{
  "balance_loss": 0.00613,
  "n_head": 4,
  "positions": "rope",
  "attn_scale": 0.102,
  "init_std_up": 0.042,
  "doc_mask": false
}
Below are experts of layer 9 (counted from 0) of a mixture-of-experts language model. Rows are named router (the router's row for the expert), gate (a neuron's input weights, with its number), up (a neuron's input weights, with its number) and show model dimensions 336-383. Each number is 128 + 24 x the weight over its row's rms, rounded and kept within 0 to 255.
After each expert's rows: "gets" lists some tokens that make up at least twice as much of what it gets as of all text. This comes from a sample of Wikipedia text that the model never trained on. Tokens count by the router's weight.

# expert 1
router [125 102 124 120 141 145 128 180  98 145 130 168 166 162 115 155 147  96 134 138 102 138  66 125 148 150 120 143 101 105 111 116 124 112 161 166 156  85 114 140 147 145 100 140 163 132 108  99]
gate0 [ 74 133  99 127 139 132 150 147 137 176 114 158 114 142  96 148 144 112 118 135 148 149  97 126 161 110 111 127 164  87 123 153 112 160 127 194 131 119 114 103 120 116 106 100 108 149 153 126]
up0 [160 123 111 134  87 154 104 129  85 156 149 157 122 125 118 126 119 126  94  96 163 143 162 103 144 130 119 117  40 167  96 135 149 150 108 117  86 105 106 146 127 133 108 133 124 102 128 176]
gate1 [102 127 156 142 103 112  70 137 136 144 142 182  97 121 137 116  98 113 151 124 146 158 117  98 130 111  82 143 105 140 137 137 115 123 121 113 152 143 100 105  97  70 148 127 104 104 150 103]
up1 [132 159 175 105 109 142 161 128 166 118 137  89  94  89 148 136 160 155 129 132 134 124 129 148  61 102 112 126 117 117 116 137 127 151 124 131 113 124 102 112 138 157 148 119 127 145 121 145]
gate2 [114 126 107  54 133 143  89 143 123 146  97 147 110 101 159 162 153 109 105 117 115  90  99 137 100 116 105 137 154 113 123  66 118 140 158 124 165 124 114 140 121 131 153 123 135 117 108 107]
up2 [130 134 131 150 159 153 113 167  80 137 109 171 159 128 110 153 164 128 120 126  99 134 171 105 156 113 167 118  96 127  98 158 116 102 108 102  97 128 156 162 124  73 116 120 122 124 124 119]
gate3 [162 129 133  74 127 134 124 158 123  91 109 157 124 138 128 112 117 152 129 153  96 131 158 110 111 123 137 101 116 144 136 143 151 101 135 115 104  85 117 194 137 120 108 153 198 112 140 108]
up3 [ 86 162 143 116 122 102 103 134 165 150 134 126 122 137 147 127 102  94 105 148 100 202 135 129 153 147 130 123 137 114 129  86 153 156 166  71 143 105 152 121 124 128  71 116 143 129  97 101]
gate4 [146 158 116 136 158  98 150 125 142 121 107 113 112 100 114 153 113 139 158 114 143 145 134 173 149 122 154 128 118 157 129 112 127 102 143 154  99  99 116 185 127 122 144 103 144 144 140 102]
up4 [ 76 116 131 162 117 164 179 140 131 102  90 137 121 108 123 132 173 126 122 134 109 111 136 155 169  95 114  95 124 110 104 156 118 148  76 138 147 120 106 177 136 145 162 121 116 126 104  97]
gate5 [124  67 159 124 115 129 126 122 132 124 102 120 130 109 107 122 120 105 134 113 101 123  86 128 143 161 104 138 135 127  89 112  95 127 144  99 119 155 124 138 111 141 140 112 136  90 103 120]
up5 [149 120  66 163 124 155 114 123 113 130 147 136 140 129 107  97 114 154 138 158 116 149 119 148 126 118 106 160 180 105 120 156 154 134 136 120 109 151 147 160 115 149 111 116 117 155  89 144]
gate6 [104  99 114  95 181 118  97 152 142 141 147 152  99 107 131 105 120 158 155 118 118 170 107 122 139 138 153 195 128 168 136 133 166 110 134 132 119 117 129 118 164 101  99 108 147 128 118 128]
up6 [135 176 132 139 161 137 155 137 116 128 130 113 181 142 166 127 170 157 159 120 166 124 100 110 127 100 127 108  97 121 116  95 117  74 149 137 171 112 142  95 140 119 110 147 134 129 108 151]
gets: "\n", " | ", " |", " and", " km", "0"

# expert 26
router [149 141 155 105  90  95 136 150 131 146 118 127 137 163 115 120 146 155 136 150 133  75  74 194 121 150  97 136 146 118  85 151 164 110 119 117 146 134  85 161 169 126 117 107 156 104 140 136]
gate0 [121 109 131  87 102 149  94 111 138 107 118 109 101 105 136  93 131  94 142 171 136 138 107 116 147 154 115 136 117 152  84 111 127 120 144 108 132 138  74 107 158 147 120 137  91 107 185 118]
up0 [116 145 119 158 111 120 108 166 136 165 183 133 145 147 109 128 141 143  79 147 129  95 155 151 121 115 143  71 115 115 104 126 147  91 135 122 159 178 104 139 138 144 141 115 113 113  98 128]
gate1 [132 135 153 140 149 155 115 116 193  89 125 123  60 136 120 135 136 131 102 144 122 113 102  80 135 133 129 122 127 120  85 114 106 145 154 157 110 153 146  88 141 125 124 160 143 129 118 109]
up1 [110 165 127 133 175 149 111 105 146 116 130  91 129  98 107 137 157  82 182 122 174 112 160 126 141 113 150 119 137 115 149 170 115 189 103  96  87 116 113 109  96 131  96 153  99 100 126  94]
gate2 [119 112 108 112 116 148 119  95 109 124 159 120 114  99 177 120 113 157 140 115 180 105 104 123 151 131 127 137 139 141  94 119 140  85 125 131  92 133 155 118 163  82 113  96 139 127 144 121]
up2 [110 111 115 194 105 100 138 140 110 155 159 133 188 140  96 114 118 161  69 130 127 137 159  94 166 134 117 136 120 108 109 172 102 165  82 132 116 144 154 154 160 156 115 108 124 136 123 122]
gate3 [153 153 122  82 105 119  87 129 154 173 166 154 181 135 129 134 132 118 158 144 120  92 106 115 157 136 127 109 131  76 158 144 145 134 133 176 156 166 107 139 137 100 159 121  79 129 140 133]
up3 [147  76 146 114 163 147 111 131 123 130 132 136  84 138 112 113 158 106 120 139 129 124 135  77 118  82 128 138 149 131 143 100  98 135 135 135 106 129 145  77  91 125  97 106 131 169 118 116]
gate4 [134 116 124 137 104 172 119 137 142 123 114 118 115 127 119  77  79 116 122 131 164 110 155 135 138 132  90 144 119 112 148 169  85  69 124 156 134 151 102 137 123  97 168 119 124 154 182 124]
up4 [134 117 153  92 153 141 117 140 126 107 130 120 158 117 108 129 144 110 145 120  94 118 111  95 149 178 103 144 136 113 126 107 114  99 101 132 110  94 161 134 125 139 137 142 132 156 128 121]
gate5 [124 119 145 102 157 131 145 148 152 157 134 145 125 140 110 146 162 142 144 105 157 146 142 107 117 165 103 140 156  83 139 116 150 114 199 198 175  88 106 144 116 131 107 131 148 134 128 129]
up5 [141 193 165 138  96  83 171 122 150  95 144 110 141 135 136 112  97 153 107 161 113 124 108 127 144  89 129  77 124 126 154 163 118 140 111 138  88 119  96 115 134 136  60 125  98 156 161 120]
gate6 [125  99 107 106 109 107 115 119 141 122  93 134 101 129  92 150 104 124 118 117 163 104  98 133 101 148 116 116  83 145  76 190 143  93 133 150 141 138 126 126 142 105 106 101 115 154 135 158]
up6 [121 150 136 111  89 147 117 127 180 118 112 191 114 113  95 163 138  96 110 110 130 124 134 122 130  84 123 137 118 135 155 132 133 131 132 128 110 119  84 123 109 114 144 129  92 152 167 147]
gets: ".", "\n\n", "\n", "s.", ").", ","

# expert 0
router [143 157 144 117 135 135 137 177 177  98 139 124 137 135 136 174 130 130 144 150 123 135  83 134 140 118 116 142 106 143 115 107 130 107 109 166 160 158 100 169 163 135 156 120 147 171 133 104]
gate0 [128 123 126 142 153 151 109 137 129 113 142 157 174 146 128 150 151 135 121 161 110 135  90 117 143 153 116 146 102 109 120 138 107 121 120 116 116 154 135 132 148 177 160 101 133 117 180  91]
up0 [ 93 129 100 145 164 124 150 119 137 131  97 129 149 143 107 146 139  70 181  96 138 124 121 125 146 118 149 126 111 108 134 140 137 132 154 158 115 159 153 107 152 118 128 146 101 107 146  74]
gate1 [147 139 133 174 187 125 111 132 166 123 114 103 124 147  92  94 166 141 129 150 163 148 143 114 132 110 140 192 118 140 154 124 116  99 113 115 134 124 132 112 121 138 155 111 139 119 125 124]
up1 [121 144 159 139 176 120 179 182 135 122 134 158 128 126  84 154 137 129 171 159 115  88 101 130 159 133 151 165 130 125 151 148 130 151 127 167 146  90 120 126 181 102 115 158 127 146  91 132]
gate2 [155 131  96 129 154 132 180 144 130 163 108 126 142 134 137 146 162 111 140 136 154 123  95 117  85 135 123 122 121 159 127  93  94 152 127 146 132 143 154  93 130  95 184 115 153 133 130 110]
up2 [120 128 114  94 125 120  84  98 134  96 116 141 158 143  90 130 108  96 102 149 121 135 116 187  94  94 103 137  63 131 108 127  98 162 122 111 131 147  69 134 118 100 129 154  98 144 130 167]
gate3 [126 141 164 112  68 155  91 148 104  87 134 117 129 121  96 154 146 124 126 146 151 105 111 150 168 100  96 136 111 118 164 144  94 134 106 128 193 118 101 163 149 128 174 141 101 128 151  90]
up3 [132 123 134 105 144 127 102 110 116 124 147 104 124 130 201 140  64 123  95 101 160 102 104 112 153 132  94 144 120 156 164 102 170 130 133 143 107 108  99 133 124 149 161 102  81 104 116  99]
gate4 [122 137 131 125  65  90  83 149 131 115 155 117 130 141 121  99 134 150 108 126 173 120 155 116  74 134  81 134 102 140  83  93 123 142 112 117 134 135 162 119 161  93 146 110 123 144 153 135]
up4 [139 152 128 104 122 166 131 130  80 150 114 141 121 133 154 161 116 100 100 133 118 164  99 115 143 169 198 141 154  94 141 126 153 124 131 152 115  75 110 136 111 138 133 126 114 137 137  87]
gate5 [126 123 154  93 148  97  97 142 132 126 154  88 106 110 117 129 137 135 125  99 167 139  85 107 120  93 107 136 123 109 112 128 113 151 111 192 105 164 137 120 180 106  80 130 129 153 165 137]
up5 [ 97 153 146 128 143 106 134 179 139 144 141  89 180 131 147 134 114 112 125 160 161 146 139 149 125 121 135  89 153 144  97 133 153 119 167 105 125  91 133 116 127 121 163 119 102 118 147  88]
gate6 [144 117 148 133  64 140 130 137 168 153 140 133 142 132  96 117 128 147 116 118 155 143 138 116 121 101 130 107 114 117 128  95 133 109 153 123 120 136  92 131 149 121 156 156  88  93 136 143]
up6 [144 126 134  69  92 100 140  81 120 121 147 125 162 127 107 151 109 132 150 146 123 137  90 132 180 128 115 121 164 136 107 183 115 151  78 124 164 127 151 143 146 110 116 151 120 155 112 149]
gets: "\n", " to", "2", " he", " had", "–"

# expert 24
router [108 131 105  81 104 112 142 164 159 144  98 131 145 157 144 113 126 120 145 164 154 111 104 184 150 187 163 128 105 138  75 118 157 117 152 105 153 149  93 135 146 143 162 104 156 100 130 136]
gate0 [147 121 135 146 149 149 129  77  97 158  58 116 157 130 133 119 133  98 145 178 149 150 137 166 137 132 118 103 138 162 153 126 165 113 145 126 119 158 110 145 150 107  95  91 157 114 170 115]
up0 [136 132 154 144 150 119  57 190 122 126 143 128 130 123 102 121 125 100 107 123 118 130 124 132 127 138 118 115 110 119 112 155 115 151 116  86 163 181  79 113 143 116 127  86 123 136 145 173]
gate1 [122 114  83 145  58 141 147 128 129 143 147 137 117 120 113 134 126 107 142 165 100 109  95 137 161  89 127 134 139 145 144 118 131 196 148 112 132 142 106 131  87 138 147 115 158 107 139 119]
up1 [145 116 150 121 124 156  91 147 136 147 157 111 130 167  96 147 134 140 157 117 102  91 100 115 160 104 164 147 124 113 121 109 126 123 106 127  88 117 107 127 107 121 171 112  92 104 141  96]
gate2 [153 116 161 104  89 132 117  97 118 154 121 140 157 126 178 104 113 174 143 168 137 113  96 136 129 142 127 105 110 113 155 155 120 174 106 164 109 132 153 116 140 131 143  95 156 119 142 147]
up2 [124 179 103 138  86 135 174  61 163 154  99 126 134 115 127 155 124 188 132 128 124 112  78 142 164 135 128 119 114  97 103 138 136 164 155 128 146 148 109 109 102 150 166 110 169  99 162  98]
gate3 [145 127 135 122 123 194 136 118 136 107 117 154 158 100 134 104  99 103 146 110 146 111 138 160  95 140 154 118 108 113  81 137  94  79 109 153 134 129  96 152 111 159 128 149 146  75 111 145]
up3 [115 117 139 144 140  63 114 125 108  89 159 113  95 129 114 101 125 129 119 149 156 137 127  87 109 143 137  88 114  97  85 116 103  84 113  91 125 128 142 132 134 120 129 124 133 157 129 151]
gate4 [138 119 123 137 105 148 113 115 123 141 105 114 138 172 153  84 119 180 160 169 142 102 140 133  89 134 171 148 140 173  99  88 133  85 124 120 166 148 130 140 172 110 110  94 134 155 151 146]
up4 [129 120 134  88 113 113  99 130 123 149  86 131 102 122 120 114 108 126 113 126 160 151 152 145 130 119 162 144 154 163 132 106 116 146 137 111 126 116 150 134 136 103  71  89 115 128 109 129]
gate5 [ 82 122 184  69 147 105 105 145 126  98  96 138 135 137 102 114 113 149 158 143 105  86 118 154 121 161 174 164 106 140 118  97 137 119 125 133 151 125 133 158 120 158 105 142 136 123 130  93]
up5 [124 140 147 162 111 167 123 116 127 153 144 161 110 119 125 112 147 143  85  94  92 159 136 124 135  73 108 151 118 106  99 138 164 173 118 115 173 134 131 120 111 145 138 112 139 132 131  96]
gate6 [145 128 127 128 123 117 161 118 118 179 149 151  97 125 107 106 116 123 123 144 149 112 143 127 112 115 117 104 113 143 130 100 120  91 143 128  88 203  93 154 158 122  87 130 118 173 129 113]
up6 [117 138 170 133 116 144 133  99 101 107 118  98 103 124 153 118 148 140  96 125 171 113 115  93 112 118 115 118 113 105 201 128 109 127 126 114  86 121 131 129 149 121  95 144 128 217 116 150]
gets: ".", "| ", " | ", "–", " and", " on the"

# expert 28
router [ 99 132 151 135  87  91 155 132 114 148 120 136 164 176 128 159 134  89 127 136 156 115  90 173 152 150 145 116 118 155 153 135 163  89 136 162 114 148  78 146 138 107 131 111 129 105 117 110]
gate0 [ 99 126 101 101  84 150 103 125 106 136 148 158 139 174 121 146 167 133 139 133 161 148 118 137 114  85  94 140  96 135 128 112 124 148 104 104 162 204 101 121 130 112 105 128 157 121 197 133]
up0 [109 164 104 131 108 137 142 180 155 117 111 135 112 135 123 171 112 104 152 140 104 160 103 122  95 173 110  77 122 153  83 123 110 145 147 131 115 159 111 156 122 135 127 120 123 134  95 148]
gate1 [133 141  84 139 132  96  70 165 140 159 125 142 111 139 136 158 156 115 157 135 111 141 105 115 135 174  85 140 126 124 106 158 151 110 130 113 145 132 159 173 156  65 136 104 146 137 151  77]
up1 [106 149 138 130 146 162 142 115  98 151 156 125 142  88 101 171  92 150 141 133 124 147 182  92 110 122 122 148 155 158  92 107 102  93 151 141  59 118 134  92 125 143 151  95 117 113 138 144]
gate2 [130 143 158 142 128 160 109 119 109 148 111 116 138 190 106 127  90 116 137 126 145 145 126 130 163 107 122 105  88 126 159 129  77 128 179 133 132 151 145 104 117 118 141 187 162 150 115 147]
up2 [ 84 145 167 129 153 110 132 101 116 127  99  88  93 163 119 158 122 133 122 175 122 143 127 169 124 130 128 135  91 101 129 121 119 163 145  87 124  96  77 121 148 140  97 106 130 177 109 146]
gate3 [115  70 176 129 155 161 151  97 160 118 105  98 142 124 145 110 173  97 119 147 163 102 133 141  91 145 128 110 101 114 130 143 126 112 119  98 118 112 105 150 129 102 108 133 173 109 103 114]
up3 [119 106 146  90 145 131 179 111  93 115 134  93  98 150 137 129 125 131 138 141 133 136 109 128 158 151 130 160 116 144 123 170 127 105 105 122 158 127 122 178 130 126 163 119 177 112 116 130]
gate4 [132 111 117 154 126 125  68 173 139 103 132 118 147 103 132 131  94 121  75 141 193 112  53 109 133 137 130 134 152 110 133 172 178  88 121 150 156 127 113  91  92 150 134 139 147 148 128 109]
up4 [139 117 133 109 121  73 138 139 134  88 144  91 118  92 131 135 152 138 126 125 119 129 184 147  98 109 150  90 127 160 174 128 111 139 155  92  99 105  77 178 162 150 143 103 131 181 131 127]
gate5 [144 124 119 103 153 136 131 124 117 109 164 136 105 149 135 116 171 125 121  72 145 111 127 138  83 131 150 150  92 122  88  99 143 125 134  90 152 131 110 153 131 128 133 157 117 108 121  81]
up5 [124 121 103 148 136  88 136 140 158 119 116 154 106  94 126 127 149 195 139  97 154 116 109 142 139 112 115 141 138 115 128 129 126 103 101 162 133 138 169 106 155 154 137 149 121 138 144 128]
gate6 [ 89 119 143 139 104  96 126 180 131 131  97  76 132 192  86 125 119 152 158 132 163  98 107 170 165 149  98 124 129 160 101 142 127 123 156 147 148 146 120 115 136 152 137 146  97 120 131 132]
up6 [145 142 115  82 165 102 117 131 143 135 117 104 100 105 185 146 134 153 149 132 110 133 127  86 124 125 146  93 136 131 161 146 113 137 149 152 168 130 148 145 151 109 139 157 162 155 157 153]
gets: "\n", "\n\n", "\"", "0", "|", " | — | —"

# expert 29
router [140 136 135 121 137 125 117 133 122 131 135 132 144 167 129 106 151 147 117 145 145 152  66 117 121 173 143 163 149  97 107 142 139 116 103 139 102 124 153 158 175 120 147 109 151 111 138  98]
gate0 [134 123 139 125 125 121 111 103 124 100 115 101 159 149 145 139 132 139  72 150 138 118 110 148 179 128  87  90 135  96 163 130 136 125 127 111 154 165 118 158  76 113 128 154 160 153 132 129]
up0 [ 84  94 122 122 146 130 143  97 115  92 100 172 130 136 139 135  88 154  93 133 143  98 138 108 104 141 148  97 104 119 159 104 144 126 112 129 131 144 108 116 129 142 162 151 122 165 124 149]
gate1 [119  72 138  88  83  94  91 155 152 116  94 103 118 194 145 155 158 136 121 144 130 141 119 150 100 143 145 145 122 161 162 112 110 123 111 117 113 124 139 135 108 124 119 132 173 131 107  90]
up1 [143  88 118 119 105  92 111 113  82 139 126 156 102 136  95 109 135  95 146 161 118 116 118 162 142 148  81  95 123 138 103 118 167 139 114 147 166 136  99 114  89  71 105 131 177 164 146  98]
gate2 [140 160 137 118 137 122 126 132 125 119 162 122 106 104 128 117 192 176 106 129 188 141 145 137 132  77 128 155 151 105 105  88 142 132 134 158 114 116 133 104 126  94 143 128 155 119 167 139]
up2 [104 121 102 117 128 148 125 133 152 119 113 128  98 139 153  79  89 140 102 146 141 122 116 139 100 184  97 168  75 131 135 127 108 129 151 144 127 119 136 120 115 165 129 167 114 152 100 129]
gate3 [ 94 133 139 108 106 142 117 116 145 114 178 137 116 144 112 142 124 127 151 158 125 141  89 145 150 137 109 164 133  95 130 129 135 155 122 109 115 105 147 124 157  92 144 121 125 154 116  86]
up3 [153 140 120 134 122 129  70  81 164 147  65 136 120 155 131 144 122 160 146 123 142 127 130  91 151  86 170 128  82 153 102 155 145 149 132 131 141  80 110 114 134 111 138 135 106 160 124 159]
gate4 [143 114 151 114 138 132 159 103  90 146 113 133 159 155  77  84 164 122 118 134 140 108 106 122 155 126 114 187 135 166 215 112 150  83 125  96 160 125  87 128 152  99 166 122 121 125 112 104]
up4 [111 156 137 117 143 137 151 116 126  99 135 115 136 167 123 109 115  92 134 108  89  92 117 133 134 169 133 124 109  99 146 127 121 141 128 120 137 139 101 115 116 113  96 163 151  75 115  95]
gate5 [140 117 139 156 125 115  99 167 148 152 104 111 159 113 150 142 147 136 172 139 135 140 139 160 100 135  72 153 126  94 128 163 168 106 121  95  97 150 122 141 131 102 108 126  80 160 162 132]
up5 [149 108  96  92 103 112 112 148 114 116 126 110 137 135 130 114 109 150 124 134 117 121 112 158 157  97 116 152 104 145 110 133 108  99 157 129 141 121  84 123 109 107 151 109 147 140 129 111]
gate6 [169 124 162 115 113 116 117 128  90 128 129 140 129 156 153 107  91 152 122 131  78 112 166 126 119 127 137 107 110  90 154 119 153 149 120 146 126 125 126 131  94 152 163 119  76 101 154 120]
up6 [163 166 122 113 109 158 138 133 119 117 122 167 114 156 121 127 113 162 129  94 144 126 107 108 151 100 111 109 117 124  95 130 114 142 113 147  83  98 149 116 136 113 137 123 110 120 172  99]
gets: "\n", "\n\n", "|", "T", "R", " | T"

# expert 31
router [125 140 141  91 117  91 156 101 108 105 117 132 150 131 109 117 129 126 148 140 121  83  95 170 133 177  81 150 102 142 113 187 152 139 134 133 107 136 108 132 150 111 123 100 131  82 151 116]
gate0 [110  67 156 124 150 106 109 123 157 120 119 112 147 101 118 163 133  92 125 170 144 130 156 123 122 135  97 152 115 120 155 163 137  66 177 111 129 117 169 134 140 137  97 105 143 128  96 136]
up0 [118  92 115 173 106 131 146 123 144 122 154 146 101 116 105 114  93 135  79 151 168 122 154  62 142 109  94  88 128 123 152 145 157 126 122 107  84 140 138 117 167 121 109 135 133  89 109 129]
gate1 [176 147 187 123 113 140 115 125 113 142 124  77 119 100 147  81 115  92 112 115  99 125 120 162  95 163 114 135 123  97 146 136 109 129 118 117 150 102 183 100 158 184 138 102 147 126 132 103]
up1 [138 163 126  84 114 128 136 125 131  95 106 112  98 125 118 113 140 108 168  75 106  95 117 136 109 172 158 120  92 171 101 116 135 139 115 113 146 127 131 132 143 135 121 133  99 126 160 133]
gate2 [142 149 182  99 128  88 168 104 107 122 116  90 108 143 174 142 155 120 125 100 100 125  90 153 134 165 117 139 109 124 119  91 101 127 122  92 150 147 110 154 130 120 144  88 113 146 124 103]
up2 [117 112 102 132 124  85 143 126 151 116 175 148 119 132 155 146 133 138 127 167 114 139 136 115 124 122 153  85 149 134 149 147 119 148 149  91 164 106 104 158 138 148 162 123 117 122 103 159]
gate3 [122 135 127 103 150 111 143 103 121 134 158 138 141 125 166 144  94 140 114 150 113 127 151 110  79 154 124 143  86 120 143 124 132 130  72 137 105 143 165  72 121 135 116 156 133 108 102  79]
up3 [155 151 156 125 124 116 136  97 132 131 142 130 131 136  83  97 130 124  93 103 190 117 158 142 150 139 105 141 116 163 111 179 173 150 123 114 105 100 133  54 116 139 134 131  84  81 161 104]
gate4 [148 170 137  98 142 133 170 130 105 127  89 149 118 115 156 104 165 160 139 110 150 125 102 135 109 110 108 146 146 182 136 145 117 114 107 109 199 162 122 105 149  96 139 132 134  95 110 117]
up4 [127 101 120 119 113 143 165 110 132 158 156 138 126 117  97 121 148 150 162 153 147 128 138 151 104 129 128 130 157 142 125 151 105 117 148 153 176  90 104  66 144 130 125 153 143 128 123 132]
gate5 [177 118 117 110  90 141 114 103  98 136 100 118 114 124 127  88 132 147 159 122 103 132 133 160 109 149 157 108 133 140 146 108 133  97 123  88 120 155 157  81 110 124 130 106 112 112 165 153]
up5 [126 130 107 152 156 115 135 154 120 116 185 145 123 130 108 169 137 134 126 142 116 104 154 123 107 113  99 118 114 129 124 202 122 125 114 137 143 127 130 132 114 118 135 104 143 113 147 121]
gate6 [128 103  85 133 133 138 123 142 136 152 116 164  82 124 144 138  84 140 136 103 120  87 119 117 123 131 132 136 151 114  96 130 146  74 176 137 106 151 129 138 171 122 130  80 151 116 174 161]
up6 [117 129 141 112 106 118 125 160 144 112 111 110 103 163 124 163 112 147 157 141 170 101  79 108 140 107 102 116 143 123 154 160 142 177 146 126 145 138 148 149 138  99 156  81 109 114 119 134]
gets: "1", "2", ",", ", ", "015", "016"

# expert 13
router [150 100 125 140 132 121  95 138 146 133 112 115 135 165 101 124 149 122 139 131 140  74  88 158 118 195 133 168 117 100  86 112 151 103 159 160 156 133 115 159 139 135 119 105 152 111 129 143]
gate0 [149 120 129  98  97  74 148 131 102 124 128 117 170 132  84 145  87 114 155 133 114 107  84 122 128 118 125 129  88 144 120 160 134 147 138  94 116 146 126 141 114  83 137 133 159 171 156 144]
up0 [127 125 173 158 163 138 115 116 127 152 107 171 115 165 114 167 151 127 137 140 123 132 160 164  94 130 134 120 141 162 117 123 121 122 144  38 143 114 106 116 116  87 131 100 101 104 131 155]
gate1 [ 95  94 118 121 120 120 165 132 104 140 136  93 149 128 119 161 163 114 152 150 114  98  91 168  97 112  79 125  55  68 152 189 118  92 100 136  98 150 105 125  84 129 134 149 134 140  99 122]
up1 [119 103 169 148  68  80 144 119 144 145 106  75 152 128 131 135 153 119 171 116 169 133 113 119  83 155  95 136 133 147 145 116 134 151 127 133 115 110 114 126 149 118 114 137 103 166 142  80]
gate2 [130 144  87  96 144 101 171 139 104 150 124 115 142 142 146 130 111  75 141 131 123 113 134 158 128 145 156 128 154 158 103  92 131 115 197 116 129 155 129 129 142  89 177 104 101 152 142 135]
up2 [100 111 133 133 132 128 127 114 158 162 138 124 127 169 148 137 133 104  98 100 139 102 160 158  90 128 156 127  88  99 129 185  85 105 144 138 139 125 154  79  97 109 144 138 126  99 137  79]
gate3 [179 103  72 149 134 108 122 111 124 132 145 148 123 143 126 111 143 128 159 120 132 131 142 135  61 166 136 132 136 107 109 149 119 135 147 139 126 137 144 168 143 164 158  82 109 105 120 118]
up3 [145 120 121 170  88 119 131 109 157 158 125 121 134 139 137 146 111  96 109 141 102 127 121 120 118 175 103 175 123 129 124 117 181 156 152 120 165 143 149 129 107 124  93 137 128 154 174 114]
gate4 [154  63 154 130 138 139 119 102 139  84 148 109  85 101 149 107 148 154 131  94 129 128 103 102  88 114 142 108 163 115 133 129 131 143 160 164 135 128 137 177 148 128 122 120 131 137 141 118]
up4 [163 142  84 121 117 147 136 117 115 163 153 136  95 103 131 134 123 128 110 132  98 104 134 119 159 118 134 167 128 143 138 160 108 166 145 117  90 178 110 143 111 135 139 132 114 117 121 152]
gate5 [146 137 154 132 117 127 134 154 130 141 153 102 125 152 126  78 116 150 176 145 114 131 104 115 112 165 123 128 144 132 106 108 136 145 135 143  93 113 137 154  95 110 115 140 156 128 122 117]
up5 [146 180 171 140 128  75 124 141  92 121 162 114  73 118 162 127 116 179 168 108 116 113  93 139 115 178 151 140 147 136 106 117 148 175 158 129 118 146 158 126 133 129 120 110 113 172 108 135]
gate6 [166 111 128 104 147 138 165 145 133 115 124 105 152 179 136 125  79 164 116 152 121 141 144 100 163 180 119 156  98 142 110  88 116  97 127 147 114 127 118 102 131 164  83 130 142 118 114 158]
up6 [101 118 120 126 115 133 115 119 160 133 105 149 132 134 168 105 141 148 125 138 171 145 139 164  95 103 131 104 114 163 133  67 127 100 143 114 144  87 137  64 138 111 116 123 103 119 141 157]
gets: "\n", " |", "-", "| ", "==", " "

# expert 2
router [155 112 119  92 123 126 137 133 118 140 110 145 153 138 140  98 151  94 146 120 162 122 111 127 171 180 125 138 116 138 110 135 170 104 166 174 133 115  53 156 146 126 139 124 115 136 138 124]
gate0 [108  96 108 126 121 138 145 113 132 150 164 118 136 109 144 107 154 111 108 125 120 145 119  59 149 128 126 134 125 181 122 136 151 143  91 104 119 141  96 109 178 146 107 103 104 119 145 114]
up0 [ 79 163 143  78 111  95 107 158  95 116 121 108 156 148 171 144 100 169 133  98 130 121 110 123 134 121 140 159 125 102 148  74 160  83 134 131 131 136 125 154  98 103 117 107 155 129  98 105]
gate1 [127 113 175 126 145 134 120 149 135 154 123 169 121 130 147 162 153 149 140 120 154 140 105 134 164 135 157 144 121 133 116 116 113 120 155 144 156 146 148 111  86  89 144  83  82 119 164 112]
up1 [118 123 102  95 117  97 140 113 120 127 163 163 145 130 181 117 116 129 104 177 111  99 154 112 106 127 153 119 122 118 151 126 126 149 132 137 119 149 187 131 131 109 144 142 127 138 123 152]
gate2 [151 184 142 135 158 120 124 110 110 140 168 149 101 156  81 154 167 154 117 126 139 114 113 146 117 115 114 125 128 156 146 160 126 130 106 119 152 108 137 121 120 120 143  94 133 101 121 141]
up2 [ 95  77 135 132 126 121 136 164 155 124 142  91 150 119 132 110 148 174 127 106 119 147 129 149 147 121 123  80 120 135 154 153 141  99 133 102 148 111 107 123 137 105 141 140 126 126 109 169]
gate3 [122 119 106 162 148 109 165 142 137 142 174 137 139 152 117 124 157 137 135 131 111 144 110 112 185 132 140 135 163 157 125 142 133 143 112 123 125 111 106 157 130 112 127  97 200 136 124 126]
up3 [ 65 127 141 139 105 128 152 105 121 135  93 146 122 138 158 118 143  93 122 128 135 108 138 101 125  95 148 141 126  75 130 155 148 162 128 143 103 147 109 118 137 105  94 119  67  87 105 126]
gate4 [128  90 117 181 108 115 123 128 160 138 120 132 163 141 185 113 165 120 136 129 146 122  87 126 150 117  75 125 131 148 148 147 138 132 106 137 109  95 121 107 164 131 133 132 125 156  97 144]
up4 [149 156 108 148 157 121 145  78 135 126 115 135 126 122 154 137 153 177  97  96 115 119  83 149 103 115  65  75 128 119 116  85 139  90 136 151 119 145 170 159 154 124 102 139 169 160 124 126]
gate5 [183  97  96  80 144 115 149  92 130 105 132 128  98  97  93  84 141 128 128 120 139 132  95 148 112  95 136 106 117 114 125 135 134 130 139 115 156 161 109 109 122 125 115  82 160 151 132  75]
up5 [184 125 154 123 130 132 109 141  89 117 126 134 138 132 111 140 187 118  91 120 116 115 146 107 181 133 117 119  97 112 122 166 121 126 109  91 117 106 134 141 110 109 124 115 106 162 143 141]
gate6 [132 141  98 125 129 136 126 109 109  96  86 109 179 100 128 144 154  67 138 152 134  89 115 176 136 112 150 136 100 109  93 112 128 133 160  90 134 143 105 125 103 124 130 122 145 137 110 108]
up6 [122 139 117 150 178  91 123 112 101 149 105 159 182 120  99 104 138 170 114 110 106  97 115 113 129 129 109 102 153 136 146 127 139 137 157 101 158 136 146  88 108 114  77 145 162  93 118 133]
gets: "\n\n", "\n", " | ", "–", ", ", " ="